From a checkpoint of a small mixture-of-experts model trained on Wikipedia.
Experts: 32 experts in each of 11 layers, 160 tanh GELU neurons an expert, 3 picks a token, a softmax router.
Below are experts of layer 8 (counted from 0) of a mixture-of-experts language model. Rows are named router (the router's row for the expert) and show model dimensions 160-239. Each number is 128 + 24 x the weight over its row's rms, rounded and kept within 0 to 255. Numbers have three digits each.
After each expert's rows: "gets" lists some tokens that make up at least twice as much of what it gets as of all text. This comes from a sample of Wikipedia text that the model never trained on. Tokens count by the router's weight.

# expert 12
router:130126086122114136184112125110117149133176108102136100131174145093166134156128172106165091147141125180131135124138191170135099176122097136125111140106132127063124130126143045146103113125120131051163191131116139172128142130127121137076158129
gets: " (", "S", "A", "B", "M", "C"

# expert 16
router:086126115104112163139123114120126118143165119110158120167155177078158146178149171111145102157123141130145163102093201168121119114164103128120093114126142157104109153158088123172119145141134147110139145135147122140137167097119096101091106160
gets: " and", " that", " which", " he", " it", "0"

# expert 30
router:118184131123076157151114160089122139149163092148173102136162125088140106168123129101115141151133171139129126117125152151157118117123111119115082176088140110116155185146097108116094106106143151118157175145149149125098113126135166134106164141
gets: " the", " first", "th", "ed", " second", " American"

# expert 23
router:092103123138108186127120149129098167145150086149158064154143161116166112163164143092145157155143140131191157155135121162142108169132085139086117133102176080126120149146073089157116129130120133118142150148168180125098153121087143120130101069
gets: " the", ".", "a", "born", "aged", " a"

# expert 6
router:106140074122115151126116157104073128123136076132132096123127152110165146131152138123139138122124138181124090133089181151119127166166084115076104116114164091115119168114118107140134154102105130115163165162173138153149092110117136069128161161
gets: "s", "ing", "er", "al", "ed", "ic"

# expert 19
router:119141120138076141159108122125104147123133112117142090136144153079128195185161165108145117176101152130136158122120121148156115121134138136125122143127160106090133171113119085136108096110098153145135132136098135161089134077121136124104130112
gets: " the", " a", " was", " is", " of", " as"

# expert 28
router:111144105150107150168147184108136161169136144153156095086174153107158145165144141127130140148126120149150094134157157151124069187127093152092075124109165104110128132122144090146083117133124142091152166120140121133105140102114137122091106091
gets: " \"", " (", "\"", ".", "/", ")"

# expert 18
router:079152096128083188147097121107105139125133119148133107142157161082141140143143132118158164159136146159121153111128135130122086137121083135117121119121151105121119132108100100125106085103100169128153181128141154150124149107142132102128109094
gets: " the", " The", "The", "\n", ",", " of"